From a checkpoint of a small mixture-of-experts model trained on Wikipedia.
Size: width 384, 143M parameters.
Experts: 320 SwiGLU neurons an expert, a softmax router.
Training: a variant of Muon for the experts, 13802 steps.
Below are experts of layer 9 (counted from 0) of a mixture-of-experts language model. Rows are named router (the router's row for the expert) and show model dimensions 128-191. Each number is 128 + 24 x the weight over its row's rms, rounded and kept within 0 to 255. Numbers have three digits each.
After each expert's rows: a language model's description of what the expert responds to. This comes from a sample of Wikipedia text that the model never trained on.

# expert 28
router:121157120115185114121151148088111147131131130137137078157118125131170093093167091090122100124111151136182163121112155098138141116129095173130131142084140123130143135118129132127113137112125171
What it handles: Place and surname endings

# expert 12
router:118146104167107168099136172078150152147140136098131077160159150083107127108096171136107107102147095139110102118123141086092128122130125121121148147134071109100155136188093154101125124152160111
What it handles: Romance-language name beginnings

# expert 25
router:115143090137080178133137123179118109118096121117095119082109135139135109093101099166166163104101122148140123128100144146101127175082168128124152125145121085089120133095142111131152133169171150
What it handles: Modal verbs

# expert 16
router:108102146178100116148159102112113135166115125160112151100112121146125094131121154145174109115153100143128118111122131151119098113156149115114138145139138129133176113112144121113102120164142154
What it handles: Name-initial fragments

# expert 13
router:076159091162155077135131125157174112110130114147155063106101138140151112121090152107149159163136134066137102122153106109143145133139134089158111134122143134095137123130131124112120139110122146
What it handles: Spaces and prefixes

# expert 1
router:163163138121108121126120128123137140109158112131126090131186113125164115159114161139098188139145166075177133127133117104108126149128129127148082170167152102151167095166102077098128122157099102
What it handles: Dashes and zeros

# expert 24
router:137182100180127166136141097167127121118147155157100170132152139143168137153124148057146165151101135121153133160136136121128160167133105157119109136149119113154121120124108140104094115097111106
What it handles: Mid-word syllables, closing parentheses

# expert 20
router:086074148098131108125114106083116125153141142094105163137124123149090157129127097128091101096149121108089130124107135131137141169145148135136120132104131139091126118126100121180168118082123103
What it handles: Relational prepositions

# expert 11
router:106127148142090108123110111104139080152124075109154151134125105156148140116132091156134089119096125138127106087165111143178133138079079113119081090112115130119106090148114108088126128109138150
What it handles: In, parentheses, time prepositions

# expert 4
router:102148146113126113121084136111141164116141121145126093129088118140069132125124081117105122165123079109135159174151133154132144076198140082155148114142162123150113134138144134125116133134156133
What it handles: Copula and auxiliary verbs

# expert 5
router:126105143149133127149116106163151135148168167130133154110105128147112151147170102137116107166143128117162159183135111156128131145143150158137135139064158151143061160126099089175072156111127129
What it handles: Field separators and colons

# expert 30
router:154089129093122149121180133116152126151108132157125126135129111110141143099095161164094169150152134136124178132132101137147132138160080113149156153128118164112107134098145127107155119083144116
What it handles: Digits, units, acronym letters

# expert 3
router:164194160139140101120122140106075108118160161136090143128138109124180128119098142169112202133137135120123114163119115120116129116105120153091139053123124088123152160118153149129147144125114149
What it handles: Table cell separators

# expert 0
router:128114147099113142141097159163080177072118092172178174151147132094072200141114122100178070082144148149117139081107161114120137097140121163134116106154167162102132127166117139128160131124141098
What it handles: Capitalized name-part words

# expert 8
router:151177137138110113124141118093110077105129135116094111148136131089092102108105159144151141149105128129126109118154132088102179140135129114127174055150134115144074130109102169146104158071124086
What it handles: Plural and possessive s

# expert 9
router:179097104096175148133089153140130155142165127112162130134165107178136132140149109179088107150176173153156129151143150117147122106142137161117128132111133131140126147110137098162137167169162117
What it handles: List and clause connectors

# expert 2
router:132066132154121149173137146131145114122137133129147095150111167137093128106113126125090110122108117124123151134157116125131150142121192122093150143167153157140146143108178122079130100151101113
What it handles: Name-initial capitals, table spaces

# expert 6
router:153138133095083124135100135148106108119109110160116132128155142106096164107117115125153109129162141120090077115094097125154124120135132102140072132188110134086121097149110132110135114133109144
What it handles: Verb and particle stems

# expert 27
router:077107164128133126139091117127124133084118114115164111139131091125133099099141145124146144128058136153107086122129139179074129112133104093086126100122150130112121116133134146119143162130150096
What it handles: Month names in dates

# expert 18
router:166133135076137134158113128157102125122121143110139153130146146092138141129122128086182107152154124156125131105104127150132105121107083114155148143155142100110129097163126159143130130084121135
What it handles: Abstract word suffixes

# expert 23
router:150105155132175086119133120086131127139147107093140108137129141148101152141178123107109127120066139120132170126155148096161093125102131135113102132172112131117106114119128180122133108157100137
What it handles: Mid-word consonant clusters

# expert 7
router:134088157166202119092147140152143127134108124140124150148125102100117142123156125120095120095132139091150141146079150158149130128122116133172141151101124140100107113121159078132087128112106124
What it handles: Digits inside numbers

# expert 21
router:123116127180086116099128137106135189154075127116140169122109161119108121153119151133095125114108114192115095160146116098134119155123099099111123135114141092103177138122127108130159111139125129
What it handles: Line breaks and markup

# expert 22
router:115131128170112104129119097121163108121133077134142173157132090122146100131140123099132122109128113105070126095133131133137163098094115119112166132106103125136176114145103141138111118170111146
What it handles: First names

# expert 26
router:120096155150135124107137088126161136154116163124141124120110114107108160176146148148101156127165135080111143134143110158151135125086116095125101135097143126175090125109173118125088129134161128
What it handles: Digits and number words

# expert 15
router:132091076129171160133142119121123068135129150083108120127131120144179099153146133157105097143122146076162134129096121088148120120165166131128142124113115165153159116091139096144145124150083137
What it handles: Sentence ends, articles, relatives

# expert 31
router:123086116150131138124147144144181133150077185146144138083147155081118126145150148173079146149151136141078100114159132126077122110138078127173123100171133132137133128127140164103136149135107139
What it handles: Headings and sports tables

# expert 17
router:099121110056170115144127149120133114117132130126123117083141135137131121154094108111158127131150142081152126162126107184135117125111110146097113112124107156130100182117098100149128140124117110
What it handles: Determiners after prepositions

# expert 29
router:120110096136088143146156139135121124125123117095087087134136097123152121116134141158128144106080130153144138126088146155106104153111168151097145161122093120155142137112179124124118073118122152
What it handles: Word-initial capital pieces

# expert 14
router:117141117097089144114116102113106133109132153134132165128120161162111090120117095121083140110130119139061112158131092105118092140114090172140154121119172163157159163140103161113139148132141130
What it handles: Name and taxon endings